Weights of a small mixture-of-experts language model, trained from scratch on English Wikipedia.
Experts: 8 experts in each of 13 layers, 128 tanh GELU neurons an expert, 2 picks a token.
Below are experts of layer 5 (counted from 0) of a mixture-of-experts language model. Rows are named router (the router's row for the expert), up (a neuron's input weights, with its number), down (a neuron's output weights, with its number) and show model dimensions 0-63. Each number is 128 + 32 x the weight over its row's rms, rounded and kept within 0 to 255.
Before each expert's rows: "raises" lists some tokens whose logits its average output raises strongly, later layers aside; "comes after" lists some tokens at least twice as common just before its tokens as in all text. This comes from a sample of Wikipedia text that the model never trained on. Tokens count by the router's weight.

# expert 0
raises: "(", "of ", "\"", "and ", "that ", "in "
comes after: "the ", "a ", "The ", "s ", "his ", "an "
router [133 142 102 188 123 157 136 107  93  98 112 143 184 189 122 107 179 111 133 171 171 183 115 145 124 144  62 160 112 129 113 137 144 106 103 133 105 135 122 103 112  49 128 122  57  96  95 106 150 123 141 119 225 162  89 134 106 125 113 122 166 125 137 148]
up0 [146 164 114 178 122  89 147  69  79 141  91 178 123 141  59  67 159  96 161 180  98 148 143 125 146  93  69 100 117 121  87 139 122 102  95 192 153 105 170  80 137 121 164 108 143 115 130 138  88 148 128 146  96 153 127 138 136  74 143  88 108 163 166 125]
down0 [172 107 175 140 154 118 102 110 184  90 141 159 138 140 107  98 146 109 117 104 143  82 186 113 155 159 164 108 178 137 147 116  70 158 173 124  92 151 115 124 129  91  74 154 194 139 115 133 199 156 119 131 179 101 141 152 136  89  67 109 124 106 106 125]
up1 [167 158 173 157 140 123 154 141 108 118 134 142 151 144 126 124  98 149 109 147 155 146 119 144  83 142 108  84  79 140 150 129  78  55  88 116 104 193 137  54 113 122 129 142 161 158  73 164 109 143 180 122 149 139 144  92 117 146  85 147 172  86  86 168]
down1 [ 79 137 138 129 152 166 120  95 111 109 143 136 102 155 152 117 151 113 168 126 144 104 132 115 138 154 190  99 127 193 141 132 159 129 120 175  86 186 151 122 134 153 105  88 109 149 154 124 148 115 100  75 150 146 121 143 137 151 195 175 180 130 140  98]
up2 [ 82 128 108 122  86 154 124 165 160  94 103 131 129 113 144 173 185 113 138 124 142 132 172 190  97 166  72 128 178 132 126 112 125 133 165 162  86 175  74 138 117 118  76 116  93 109 114 139 125 188 180  96 103 135 166 100 122 120 127  79 113 123 119 109]
down2 [ 94 180  60 128 122  97 173 174 137 126 151 165 169  65 123 165 139 170 166 130 125 150 109 161 136 133  42 144 159  86  96 132 137 146 116  92  86 137 144  97 117 140 145  99 110  70 140 105 173 120 132  89 124 121 142 115 118 255 176  96  88 112 118  99]
up3 [109  72 117 101 118  77 144 137 125 110 166 151 146 102 104 113 106 180 127 122 119 183 195  96 118  90  92  84 100 104  82 116 164 137 141  79  97 148  78 197 160 139  95 108 129  78 125 132 125 137 141 131  96 116  62 135 128 118 131 134 111 123 115 127]
down3 [180 108 159 128 107 131  92  68  93 153 133 141  76 111  82 141 159 153  74 125  78 152 103 120  74 165 150  74 103 181 111 135 180 151 103 120 158 124 131 151  87 109  90 195  91 130 176 142 135  69 191 120 138 153 110 120  82 163 135 142 122 135 144 150]
up4 [160 148 118 166 112  70 196 139  62 146 146 140 146 127 152 160 103  79 134 112  85 136 162  97 138 134 158  84 126 131 118 132 122 155  72  93 135 161 136 114  77 168 131 115 116 105 104 106 130 160 135 139 141 131 118 108 160  98  87 141 109 148 150 140]
down4 [143 127  95 158 177 118 191 160 119 111 158 112 123 167 105  93 142 122 152 153  95 151 164 163 140 135 119 103 146 111  74 118 139 124 148  72 162 147  89  84 117 128 160 173 131 180 102 125 100 151 150 147  97  97 153 155 153 105  89 150 157 123 113 122]
up5 [136 125 109 129  80  99 126 120 109 126  87 149 129  71 137 163 112 152 115 103 121 165  97 144 171 141 106 116  75 175  61  88  51  61 130 158 100 122 156  79 121 108 157 122  88 125 145 188 124 104  88 131 105 126 181 162  83 134 109 134 167 140  92 121]
down5 [174  98 153 118  85 165 150 109  83  88  70 121 117 121 168 134 140 154  75 130 125 142  85 114 153 176 131 129 153 127 143 121  75 140  96 119 185  64 153 100  97 102 171 110 184  95 111 165  82 151 100 107 167 131 108  97 113 193 132 102 111 157 107 102]
up6 [170  85 126 142  92 176 120 118 128 166 136 167 103  60 110 126 133 173 121 109 109 130 149 165 199 102  92 136 151  83  41 116  91 109 144 172 127 146 199 112 108 111 118 157 126 118 177 127 118 120 143 123 121 160 100  97 236 149 150 117 126 130 157  93]
down6 [191 126 103 131 140 125 116  97 168 119 205 132  95  85 107 158  93 122 115 147 118  97 132 111 101 129  90  81 117 154 101 118 132 101 143 201 144 140 169 101 126 118  97 175 154 134 174 135  57 139 107 103 133 131  88 124 180 195 139 162  61 170 130  99]
up7 [176 149 151 126 142 112 181 147 152  95 114 101 149 170 177 116  84 135 136 149 106 138  81 129 169 103 183  76  65 121 181 136 110  99 125 127 143 157 162 150 188 107  91 149 102 146 130 100 141 146 120 133 183  82 120 117 108  55 149 131 148  98 211 133]
down7 [ 44 143 108  19 119 112 171 123 156 164 167 101 104 119 185 154 119 112 205  94 112 137  93 102 119 178 121  75  71 123 122  80  73 114 134 151 158 118 126 135 142 144 186 153 116 128 160 113 101 116 131 127 158 108 183 128 174 119 147 127 143 143 168 136]
up8 [126 144  77 148 145 132 121 139 158 125 140 119 174 112 117  76 164 201 116 178 145 146  98 135 152 195 197  84 124 175 105 159 142 135 189 151 111 128 115  93  93  71 103 166 131 129 117 124  94 120 140 154 153  67 181 109 155 162 107 137 152 163  74 132]
down8 [ 99 133 130  87 113 114  65 135 170  73 180 116 141 106 124 109  90 133 117  81  95  96 184 204 128 157 160 156 146 140 110 116 136 142 105 133 175  68 110 165 103  46 116 108 138 116 199 164 148 135 128 144  77 170 148  66 125 110 120 114 153  95 116 121]
up9 [ 97 161 152 146 153 125 135 105  42 135 111 112 136 161  52 110 154 147 122  95 120 129  91 135 118 137  80 113  92 164 111 168 158 156  88 133 138 133  63  85 186 110 143 110 175 133  99 138 145 114  76 108  94 121 116 167  93 156  95 159 155 141 128 120]
down9 [141 157 109 157 158 137 109 147 130 118 124 130 125 166  96 102 103 159  91 100 142  71 156  97  77 137 109  83  98 152 151 130 130 164  54 153 155 148 117 136 147  69 144  79 156 163 103 102  63 128 152  98 121 149 132 190 102  20 122 114 134 157 125 127]
up10 [154 143 177 160 106 105 104 130 139 170 194 177  91 126 121  94  87 134  99  71 158 210 177 157  99 137  86  93 158 123  91 176 130 145 102 111 128 182 102 148 169 164 138  82 127  87 149  88 158 110 107 124  77 145  95 110 101 140 175 148 110 140 136 108]
down10 [141 160 164 140  76 181 174 142 131 101 152 120 200  74 145 110 112 172 146 116 116 140  69 174 175 127 155 144 192 119 119 197 116 164  81 138 115 104 108  99 129 110 163 151 117 136  96  75 158 143  90  93 121 131 109 129 130 123 162 130 117 154 169 152]
up11 [ 84 110 136 137 103 129  84  92 158 116 137 162 123 102 116 153 110 135 157  82 136 180 160  88  81  78 120 118 120 150 107  62 154 102 118 184  98 124  90 186 123 162 102 145  69 116 141 101  89 169 109 157 124 163 140  72  84 129 150  94  98 120 126 135]
down11 [179 131 113 177 105 112  99 138 132 100 172 163 170 150 145 146 111 140 106 107 168 185 112  68 140  72 146 137 110 150 140 121 170 110 123 136 173  79 161 113 145 142  35 113 149 151  96 156 123 128 142 161 157 145  96 106  75 133 176 120 108  99 137 135]
up12 [112 174 168 114 169 131 110 139 170 126 139 132  56 131 118 102 112 180  94 109 149 135 146 120 146  92 154 179 122 127 107 152 108 157  93  95  72 147 138 111 155 156  92  87 129 136 132 119 189 133  85 120 133 104  87 146 122 193  89 147 161 105 122 104]
down12 [ 93 225 126 116 177 133 116 116 163  95 204 124 158 138 137 114 120 148  84 148  99 121 121  97 166 130 161 116 128 159 166 125 111 118 147 128 174 164  89 104 143 135 173  53 115  98 103 104  98 159  64 147 132  92 116 196 113 145 145 118 154 108 136 130]
up13 [125 121 142 129 158 135 163 121 136 137  95  98 136 113 178  69 156 162 108  64 140 145 169 179 124 128 159 101 120 192 121 162 110  61  85 118  69 137 101 112 114 131 147  98  51 113 116 171 169 130 110 122 117 150  93 128  54  57 156 135 132  86 131  82]
down13 [ 31 150 113 161 130 143 108 114 145 118  90 149 170 173 191 114 151 135 143  90  88 143 221 117 170 153 121 135 116 132 132 129 140 112 130 178 178 112 143 148 124 162   7 125 116  99  89 139  92 137 146 158 144 145 133 116 113 110 113 148 165 138 189  92]
up14 [125 169 183 115 115 101 155 212 160  76 135 138 244 137 157 104 148 154 124 100 141 234 123  73 165  88 182 160 167 123 177 102 123 139  86 136 164 155 113 149 175 141  90 161 127 162 124 148 156 190 128  96 118  97 137 122  83 135 109 124 121 118 137 136]
down14 [148 112 106 134  99 103 128 154 109 123 156  88 118 127 144 120 113 178 175 103 184 183 110  77 178 160 131 153 176 192 122  90 152 175 140 115 119 180 110 173 149 145  71 129  93 125 149 126 120 174 193  93 147 121 130  79 111  75  94 120  42 130 136 138]
up15 [177  97 143 150 155 124 179 115 128 120 144 130 155 107 161 172 128 135  86 176 164 165  93 156 147 142 111  94 179 130  59  68 125  98 111 106 125 158 119 120 131  79 147 101 107  79 115 125  44  83 101 129 159 153  96 122 149 100 125 142 115 129 157 105]
down15 [114 121 119 139 160 156 122 116 179 117 108 127 121 170 106 153 128 112 137 155  94  89 135 142 116 146 140 115 129 175 131  92 104 154 159  83 136  56 145 157 133 135 146  91 134 165 114 120 118 124 125  83 164  92 150 109 116 111 122 141 167 175 127 115]
up16 [112 122 229 149 140 166 136 182 102 126 135 171 180 101 153 120 101 135 192 142 157 146 139  95 135 126 104 138 116  91 151 108 142 131 130 117 113 179 136 142 132  90 154  89 109 114  78 181 171 108 109 149 127 136  85  82 117  68 155  89 130 136 104 120]
down16 [129  89 168 158 119 168  83  96 142 124 114 165 145 213 184 179 181 150  87 132 133 124 146 122 112  74 119 122 151 175 123 163 212 107 110  74  81  92 154 154 144 152  68 148 147 134 148 115 127 124 163 110 158 160  72 136 138 122 104  86  83 148  80 109]
up17 [ 99  81 109  98 124 164 118  84 132 102  99  94 144 167  99  94 178  90 166 159  99 116  69 120 154 135 123 113 153 124 105 107  99 137 133 117 169 164 108 163 107 104 142 115  95 114 148  86 142 133  77 102 111 170 177  96 174 120 165 189 144  67 180 105]
down17 [ 80 162 111 129  88 115 114 148  89 147 160 187 161 170 102 183 155 106 143 178  78 130 147  72 129 132 138 118 102 130 132 136 154 147  94 169 174 135 103 147 193  85 106 123 129  92 221 144  61 137  95  82  82 118 130 161 135 103 118 130 122 101 123 113]
up18 [127  91  92 178 116 113 155 116 146 129 141  92 130 115 123 176 132 117 198 153 139 140 128 134 169  76 131 123 146  74 136  99 133 142 145 119 164 137  91 122 107 111  46 140 171 104 110 126 180 189 135 136 122 117  94  80 116 153  20 181 149 101 193 122]
down18 [166  98 167 170 134 144 134 154 157 191 182  79 163 101 198 135 181 126  94 157  64 113 138 151 123  87 131 126 176 128 109 131 117 168 110 166  99 104  90 166  76 131 167  93 127  94 120 122 117 131 152 109 146 134 100 158  64  97  92 120 136 115 132 113]
up19 [165 134 118  73 105 126 131  85 152 144 149  79 140 196  70  75 177 136 156  57 150 112 134 138 143 144 107 127  94 140 137 172 154 162 114  93 101 116 144 146 165 128  79  82 115 143  90  92 146 136 158 119  97 115 116 166 157  83 162  96 126 206 155 140]
down19 [157  50 135 138 107  49 124  82 132  89  87 125 152 106  88 158 102 161 203  95 106  91  88 122 132 136 104  86 190 157 111 163 133 163 116  60 119 121 144 192 121 164  72 117 141 137 117 111 136 157 108 159  74 108 173 112 108 123 102 101  95 110 130 128]
up20 [121 159 174 146 119 123 122  99 157 199 104 138 128 147 134 146 116 168 151 115 133 173 149 116 130  89 153  65  89 127 114 100 131  72 158 160 139 107 127 113 136 122 138 143  91 125 147 118 163  35 156  94  44  73 168 154 111 122 138 114 141 162 181 112]
down20 [149 140  93  77  93 112 147 151 172  90 121  87 114  78 173 124 129 125  90 124  60  82 122 150 130 143 164 137 122 113 129 135 105 136 120 206 132  93 140 165 125 177 110 115 198  94 119  95 145 183 102 166 121 113 135 144 136 147 133 167 139 120 125 101]
up21 [108 148 139 141 136 175 117  77 120 205 156 178 131 159 139 110 190  97 122 197 113 137 181 125 213  99 181 171 106  83 120 144 139 110 146 136  67 153 130  96  91 114 127 179  74 108 148 120 136  68  58 168 134 157 143 167 110 120 174 125  96  79 136 178]
down21 [112  85  75  80  54 142  91 119 136 129  96 164  80  98 150  95 135 116 103 156 106  89 180 123 164  85 131 130 135 170 183 112 173 126 205 148 196 144 122 103 153  83 134 153 152 121 159 106 132 122 110 140 105 127 109 111 148  93 111 114 120 179 168 133]
up22 [128 109 160 133 152 168  88 157 131 119  97 131  98  88 179 154 142 104 153  92 151 152 173 133 111  71 100  92 119  63 112 147 105 146  79 158 104 113 113 132 116 119 108 145 155 167 138 163 140 141  78 135 113 111  99 141 123 131  94 135 138 166 121  99]
down22 [100 144 156 126 179 125 176  90 123 123 123  82 163 133 121 106 152  85 105 194 167 107 111 152 145 106 140 143  89 115 125 135 172 157 104 157 110 104 122 126  81  66  96 144 110 129 144  82 133 168  92 120 130 140  87 186 125 160 165 118 130 112 196 141]
up23 [145  61 103 109 130 119 150 118 121 105 161  81 131 120 155 124 116 145 124 153  72 117 187 128  63 110  67  97  94  77 119 130 182 131 175 135 147  80 187 159 129 166 109 127 103  96  85 129 107 126 102  96  94 117 107 111 189 124 127  49 156  83 126 123]
down23 [106 114  86  94 117 104 102 168 188 107 110 122 137  87 142  89 118 110 121  86 137 165 173 181 133 152  82  78  93  92  87 110 116 155 152  82 120 124 144 165  66 175 150 115 144  84 150 144 148 109  99 113 155  67 151  75 148 122 140 101 174 163 161 122]
up24 [ 64 111  74 130 116 164 134 156  93 123 174 159  86 148 128  82  86 118 114 128 135 140 173 152 164  93 173 133 212  92 180  97 121 156 163 119 130 115  97 131 122 153 148 143 149 134 119  80 118 132 115  79 195 120 142  79 150 103 115 104 189 126 126 139]
down24 [ 99  80  81  87 145 138 120 111 111 141 210 170 199 139 103 191 152  72 191  52 102  68 132 113 153 154 123 161 155 129 192  84 152 125 162 161 118  99 158 133 127 138 122  77  81  51 115 121 118 123 139 113 189 109 155 127 135  81  92 134 152 120  90 139]
up25 [103 107 192 126  98 114 166 149  94 200 122 157 118 119 139 173 132 189 129 160 143 112  99 195 112 123  77 129 127  80  63 157 183 168 117 150 139 159 125 103 100 113 177 133 116 118 105 140 132 125 121 251 148 137  43 131 107 145 106 158 129 165 103 104]
down25 [150 113 131 137 111 132 163  89 115 167 163  73 145 143 139 153 140 138  85 140  96 201 188 100 140  91 101  89 187 129  97 132 133  97 152  81 186  89 107 149  86 180  99  97 114 161 192 137  92 135 145 172 102 134 110 135 104 131  99  70 112  91 176  98]
up26 [130 116  83 140 129  82 139  99  96 161 172 150 112 133 120  75 149 125 151 122 110 145 128 126 154  77 103  86 151  98  74 151 165 194 149 133 159 153 129 137 158 124 124 175 118 128 132 133 136 143  42 171 133 135 101 139 132 150 138  99 174 136 156 123]
down26 [ 92 108  90 146 124 128 122 176 154 150 194 135 106 184 135 130 184 139 141 145  61 131 116 182 119 141  88  96 146 136  57 168 187 138 132 113 133 114 162 144 213 155 129  91 147 102  81 120  98 117 109 183  64 119 119 130 104 190  87 123 164 121 100 127]
up27 [148 180  85 130  86 194  97 132 129  58  83 176 152 139 138 210 174 117 144 125  86 114 141 133  91  90  59 116 108 121  94 124  98 174 139 143 158 139  78 163 125 124 138  99 129 152 132 168  61 142 143 133 121 165 124 127 147 126  96 105  62 113 140 141]
down27 [148 123 145 116 123 114 156 157 202  58 124 134 134  59 134 154  79 131 189  98  97 117 132 149 129  93 123 181 147 110 121 137 117 144 137 146 160 145 110 151 122 166  88 132 153 143 155 140  72 163 126 137  83 135  86 182 134 153 109  99 143  91  88 138]
up28 [107  95 112 142 131  88  77  85 148 152 142 226  86 101 177 153 102 135  96  85 115 200 103  88 197 109 115  85 124 143 103 136 135  92 109 163 129 110 134 124 125 124 106  93 164 100  97 176 120 130  98 146  55 148 126 136  85 186 199 102 122 111 196 124]
down28 [126  77 144 111 149  61  77 104 155 168 126 190 125  78 143 130 159 100 120 117 146 120 123 175 125 157 205 149 142 116  83 139 160 189 158 129 152 126 129 129  78 213 144 151 166 168 101 171 109 107 156 154 104  91 154  71  72 140 130  98  79 115 117 122]
up29 [134 121 128 163 151 128 191 122 133 130 111  98 165 137 139  37  99  85 111 141 139 129  85 132 115 127  72  88 121 106 153 109 111 143  79 114 140 112  86 144  87 112 188 116 127 139 164 141 168 167 178 132 227 119 146 114  96 130 150 189 129 103  90 137]
down29 [115 177 154 125 109 124 182  93 136 100 133 161 107  86 139 120 137 155 116  98 181 156 192 169 152  61  83 115 120 122 116 109 149 103 116 153 125 140 174 139  88 134 118 103 119 154 142 142  95 137 146 134 150  90  83 146 151 193 160 139 138 105 147 143]
up30 [154 113 182 106 149 162 168  97  83 129 123 206  74 169 111 118 150 111 121 138 139 187 118 137  93  70 124 116 204  78  99 125 193 142 107 120 167  97  88 126 111 187 130 114 154 109 125 133 102  63 129 129 129 159 153 112 136 147 120 140 111  87 102 127]
down30 [120 153 128  90 152 189 144  95 127 153  50 116 100 189 144 130 115 135 193 129 134 131 136 113  86 167 120 113 160 126 102 132  66 169 151 145 110 102  72 123 119 120 128 156 142 167 153 167 125 127 151  97 122 128 100  72 112 139 149 171 179 162  99 127]
up31 [132  88 147 204 136 104 146 146 120  96 111 131 131 158 134 153 162 159 131 151 126 100  81 165 150 131  98 117 171 184 125 165 111  38 151 165 105 108 124 113 133  94 132 133 117 195 112 143  84 131 125 119 103 162 136 158  95  37 153 175  92 157 122 210]
down31 [134  79  87  64 194 100 151  98 133 168 109  95  85  99 118 130 148 129  79 155 125  41 134 143 140 170 133 126 121  93 147 100 125 132 138 120 151  96 151 130 143  93 158 193 104 131 136 110 123 118 137 112 150 108 132 113 122  90  84 178 169 176  91  92]
up32 [137 129  96 120 119 139  98 108 186 135 106 113  73 182  63 127 148 139 137 104 127 154 163 133  99  93  81 106 147  74 146 142 141 138 161 175 107 133  68 169 154 134 137  98 159 140 145 111  94 160 134 127  85  94  99 118 109 137  64 109 127 133 126 139]
down32 [126 125 141  79 161 199 102 112 134 159  97  89 182 187  79 133 159  85 138  83 149  87  96 149 100 167 191 111 149 134 177 115  86 213 144  90 159 102 145 126 126 107 119  79 145  97  88 121  92 141 159  98 152 135 124 112 138 119 130 173 146 192 169 115]
up33 [148  76 106 129 125  90 134  75 118 167 148 120 175  83  88  78 148  67 113 139  81 138 155 101 127 127 123 149  89 166 118  73 223 123  88 101  92 139 109 154  98 111 145 117  95  98 130 157 121 157 138 134 115 161 112 151 151 123 176 154  71 114 106 206]
down33 [112 122 162  82  92 142 146 132 141 112  81 141  69 139 122 103  99  54 222 105 158 111 212 120 152 154 110  72 145 141 163 139 154 118 159 119 153 115 153 154 159 159 120 123 155 156 110 117 124  65 177  95  50 103 132 102 105 173  68 156 143 127 132 127]
up34 [107 175 104 139 131 133 178 148 132 127 141 123 168  68 205   3 111 138 158  82 156 121 166 104  89  95 135  90  90 151 122 140 174 139 174 154 116 103 145 159 113 147 140  85  80 121  99 152 130 145 103 104 171 106 180 157 152 138 173 142 125 107 168 170]
down34 [117  92 160 103 102 118 110 134  74 125 143 126 177  48 151 125 142 146 159 201 124  89  84 139 109  95 113 144 124 119 109 204 151 132 188 157 132 150 107 145 124 157 159  95  67 152  55 119 123 108 112 135  89 129 148 152 107 147  73 123  61 115 117 153]
up35 [149 139 140 151 102  99 219 159 110 152 110 129 161  87 156  69 112 155 130 116 164  90 132 145  99 109 143  66 130 148 141 143  74 113 117 129 140 155 194 113 125 155 145 154  70  94 149 148 145 140 114 123 207 139 153 115  70 104 163 140 149 123 131 141]
down35 [135 113 148 159 121 190 200 135 137 115 182  90 146 164 135 121 157 110 149 133 141  84 121  94 163 131  90 106 117  77  70 131 133 118 137 144 186 140 196 118  90 150 129 108 101 137  98 108 172 119 108 127 131 105 145 142 151 224 191 121  69 155 151  91]
up36 [141 162  47 191 159 136 170 141 124 115 146  72  94  99 124 130 131 162 112 133 140 132 154 108 158 124 162 105 104 113 124 157  92  89 143 136 121 160 127 127  88 139 125  48 140 143 125 134 104 132 122  73 194 144 104 151  69  54 176 142  66 157 173 150]
down36 [ 97  97 146 103 173 141 166 103 154 137 156  85 134 220 118 127 130 135 127 218 106 100 119  96 132 129 132 134 138 116 110 201 136 125 124 125  83 160 132 116 131  73 166  82 175  81 121 116  81 116 171 125 150 115  69 160 106  64 142 159 133  87 128 173]
up37 [ 97 145 122 107  93 168 120 158 135 179 119 100 126  64 173  99 142 166  86 101 122 131 114 160 121  98 137 115 151 163  84  90 119  89 161 167 119 177 109 165 115 126 160 110 149  99 110 144 108 147 184  40 109 127 173 107 124 125 123 110 173 136 174 139]
down37 [106 156  75 179  99 145 128 133 151 139 162  95 207  56 139 140 167 102 110 168 115 124  87 168 111  85 185 134 166 126  64 127 117 125 120 164 168 120 162 120 113 115 105 124 135 133 131 145 149 139 142 121 105 149 148  85 101 149 192  91 115  82 131 123]
up38 [124 156  97 186 136 118  90 144 118 119 171 115 108 135 111 140 124 106  98 123 126 180 131 174 121 163  98 155  67 172 147 111 101 111 132  89 138  91 131 167 139 132 132  67  77 143 126  79 128  88 163 165 122  97  97 157 195 109  99 118 143 116 131 103]
down38 [177 121  95 143 124 121 153 126  65 142 155 165 111 106 136 146 157 161 151 157 124 173 117 133  86 133 106 203  83 196 119 101 117 152 151 124  89 147  99 117 206 119 128 183  94 154 105 156 103  83 110  90 177  61 138 129 112  98  91  92 180 198  81 100]
up39 [166  97 102 215 126 119 120 154 104 117 146 146 174 194 151 174 126 115 140 150  94 139  86 151 214 144 134 162 126  96 138 119 139 114 142 109 176 121  35  77 115 100 159 150 172 144 148 106 177 106 156 122 125 120  81 116 122 151  98 222 129 107 111 137]
down39 [161 157 133 135  96  65 130  86  84 121 143 133 147  94 109 151 111 129 132 154 157  96 109 143 135  55 145 139 132 123 122  78 176 138 119 148 147 150 158 110  96 245 122 100 135 170 118  71 116 129 102 119 108 118 114  87 133 169 130 110  31 134 100  94]
up40 [118 117 147 111 170 162  94 165  71 154 124 156  40 159 170  90 106 134 116 125 161 201 134 162 109 105  55 161 165 118  96 167 131 121 109 134 156 168 156 172 216 136 100 128 116 100 156 139 124 159 137 143  96 105  84 193 153 146 129 131 120 116 116  85]
down40 [154  96 132 189 159 124 126 128  66 104 111 123 141 139  69 179 126 174 152 175  76 148 124 107 114  69 173 132 157 137 127 188 126 102 107 120 188 147 201 147 169 174  85  85 106 105 185 132  86 140 147 141  91 181 133  93 148 109 128  97  64 148 132 157]
up41 [200 132 150  90 148 118 205 125 121 174 122 139 138 111 161  81 125 123 204 121 119 114 152 146 176 159  95 104 132 155 198 145 107 147 102  76 173 133  89 122 141 101 120 104 116 128 117  99 165 105 100 152 166 156 108 170 168 131 130 164 108 104 163 164]
down41 [211 166 143  68 143  96 155  82 162 145 126 140 135 123 133 115 172 122 115 123 136 108 117 124 110 155  99 100 126 126 127  67 144 133  52 180 115 112 120  94 166 147  93 141  82 142 147 147 108 128  95 185 120 116 114 176 120 141  50 121 121 121 102 160]
up42 [153 139 112 127 173 114 174 138 140 133 118 112 102  94 136  28 117 107 113  92 114 157  87 164 107 146 126  95 144 113 134 133 117  86  66 160  70 108 158 196 149 143 105 130 107 125 129 128 117 113 107 178 163 184 103 117 133  89 131 117 102 139  50 143]
down42 [114 171 138  88 162 153 155 117 103 137  67 178 230 140 160  93  99 104 167 143 129 140  83 136 120 180 107 200 110 143  57 130 172 109 149 130 105 126 178 139 123  95 120  98 148  99 132 100 145  65 151 150 127 108 136  71 136  97 101 147 187 183 115 109]
up43 [163 122 118 122 175 135 162 118  94 150 156 111 145 167 167 145 207 141 129 109 134 126 143 152 108 165 115  74 165  97 104 181 156 179 123 117 163  56 135 141  82  99 154 148 115 119 111 170  92  85 129 175 147  71  90 138  70 137 136 118 151 132 109  99]
down43 [161  91  70 127 145  91 229  87 135 110  98 111 149  76 148 112  96  92  91 106 172 171 152  82  92 185  93 144 100 139 159 119 127 104 181 149 130 167 109 160 156  38 140 116 165 106 111 119 120 189 132 155 104 156 139 143 168  73 120 126 158 136 145  88]
up44 [156 171 133 144  51 103 139 129 127 148 165 140 194 205 137 119 142  94 118 175 151 157  81 133 125  85 162 139 102 107  96 118 147 143 119 120 111  95  77 129 164 115  81 104 165 115 156 123 192 179  90  99 182 111 174 138 155 121 203 159 158 114 146 104]
down44 [174 149 104 189 178  74 128 150 121 109 134 159 101  96 115 163  88 173 202  91 110 103  93 115 100 128  81 110 104 185 138 126 104 120 113 104 129 110 101 184 152 136 220 182 193 145 125 130 162 123 122 193 105 122 174 141 121 116 157 139  77  70 136 128]
up45 [151 111  78 173 133 180 125 113 151 115 140  95 176  99 105 123 133 139 176 120 103  94 134 171 180  97 148 139 120 103 134 116 126 136 199 130  63 106  93 104 140 115  84 139 168 119 172  99 135 154 126 103 105 135 114 141 197 154 105 163 171 143 127 115]
down45 [ 50 105 103 154 114 164 164 161  88 197  76 146 164 127 175 176 139  97 163 101 140 176 163  92 152 122 115 112 181 147 166 156  73 106 143 129 150 104 130 141 128 111  65  81 132 172 100 182 155 120 150 132 140 134 128 163  70 113 174 100 133 122  79 133]
up46 [ 90 112 150 132 141 117  83 150 109 142  93 128 149 172 123 135 156  77 122 141  89 117 157  82 106 113  93  72 122 138 194 111  81 123 107 148  85 113 168 169 127  94 180 137 108 129 169 174  67 162  28 123 105 137 141 111  50 105 170 191 118 133 104 195]
down46 [156 104 107 177 124  81 128  57 138 109 132 150  86 107 127 121  87 138 145 164 179 158 173  94 128 143  95 113  94 142 173 130 112  70 126 142 227 140  93  79 137  30 181 103 110 127 123 153 131 125 123 105 156 102 103  53 169 143 170 127  83 143 163 136]
up47 [166 109 129 130 134 117 116 176 148  82 166  99 102 113  99 131 113 143 138 148 136 152 152 116 137 109 135 134 140  54 124 105 149 152 201 118 148  94  87 203 182 147 175 156 168 132 129  62 152  96 116 136 170 139 131 142 162 137 123 108 111 165 135 199]
down47 [ 69  99 111 125 135 114 133 120 129 148 186 148 180 158 133 148 100 132 145 156 152 105 134  68  63 120 128  98 163 121 189 114  85 122 127 156 120 146  51 123 140  74 107  71 117 132 114 165 140 186 118 103 103 108 113 167 151 130 126 143 192 193 138  94]
up48 [ 96 110 151  65 115 177 134 117 130  90  72  99 128 126 163 127 123 137 140  87 146 136 111 117  99  94 105 116 111  66 116 140 171 168 163 185 124  88 153 132  95 146  93 195 119 128 140  96 168 161 103  74 138  93 208  82 135 132 136 117 117 126  58 133]
down48 [149 118 114  77 156 140 135 111 143 122 115 130 138 102 117 140 153  98 208 137 115 122 162 164 113 123 108 131 169 113  97 133  89 114 132 140 143 121 163 122 143 117 132 130  99 128 146  92 164 229  76  77 212  96 106 148 147 137 154 140 135 152 127 107]
up49 [147  97 123 146  94 109 109 186 117 122 122  83 116  69  96 167 135 150 107 148 101 149 109 134 123  95 141 146 100 164 111 135  84 119 109  61 143 174 126 132 150 136 204 136 150  84 122  96 108 158 134 132 153  99 186 110 130 127  46 154 114 133 123 152]
down49 [109 194 180 107  33 124 133 180 151 141 144 145 161 124 106 136 176 149 103 159 135  68  79  92 134  85 145 136 115 146 104 190 145 153  84 103 152 100 112 143 154 120  67 186 122 113  86  98 110 159 109 117  71 105 124 191 137 142 128 127 127 100 115 113]
up50 [139 106 145 158 115 145 134 148 160  70 142 151 148 109 124  81 124 173 159 174 139 114 111 159 145 161 109  88  86 137  51  88 134 166 140 146 142 163 184 155 103 124 141 172 128 116 106 188 106 174  82 123  80  89 181 153 139 154 156 130  94  76 116 144]
down50 [ 74 108 135 126 156 112 144 107 147 119  77 166 156 110 133 101 109 234 150  86 163 110 124 128 175 133 139 105 146 134 123 123 175 136 125 135 119  83 133 147 153 113 104 113 140 136  93 143 109 197 118 142 141 133 151 104 137  66 141 107 104 105  73 123]
up51 [ 92 113 115 146 205 121 111 116 129 147 151 128  73 118  98 173  90 125  70 176 142 203 126  99 106 132  88 170 134  46 124  88 106 125 144 166 115 104 102 121 169 156  89 168 151 178 141 145 117 103 165 111 135 133  93 123 128 137  85 136 124 121 137 118]
down51 [127 145 127 150  79 129 153 197 170 121 140 103 165 110 127 111 125 155 111  99  49 147  74 143 140 111 165 163 152 140  97 143 133  95 131  91 147  85 153 142 111 126  84  89 105  91 136  87 109  92 172 140 157 133 124 109  79 181 163 112 107 133 125 126]
up52 [116 106  95 118 194 168 165 120 116 108 132 151 172 146 114 174 156 147 150 161 137 175 132  90 131 141  76 136 122  83  93 134 129  57 209 141 133 147 116 112 172  78 167 124 132 113 105  64 120  94 122 122  68 119 129 157 151 108  86 151  77  64 118  77]
down52 [108  49 119 130  83 172 126 140 125 155 125 133 166 213 129 149 125 122 159 137 168 147 130  66 135  94 150 141 113 170 125 115 150 180 127  94 129 133 124 113 148  88  64 153 152 124 103 146 177 146 125  68 124 115  83  82  99 121 123 118 117 154 107 141]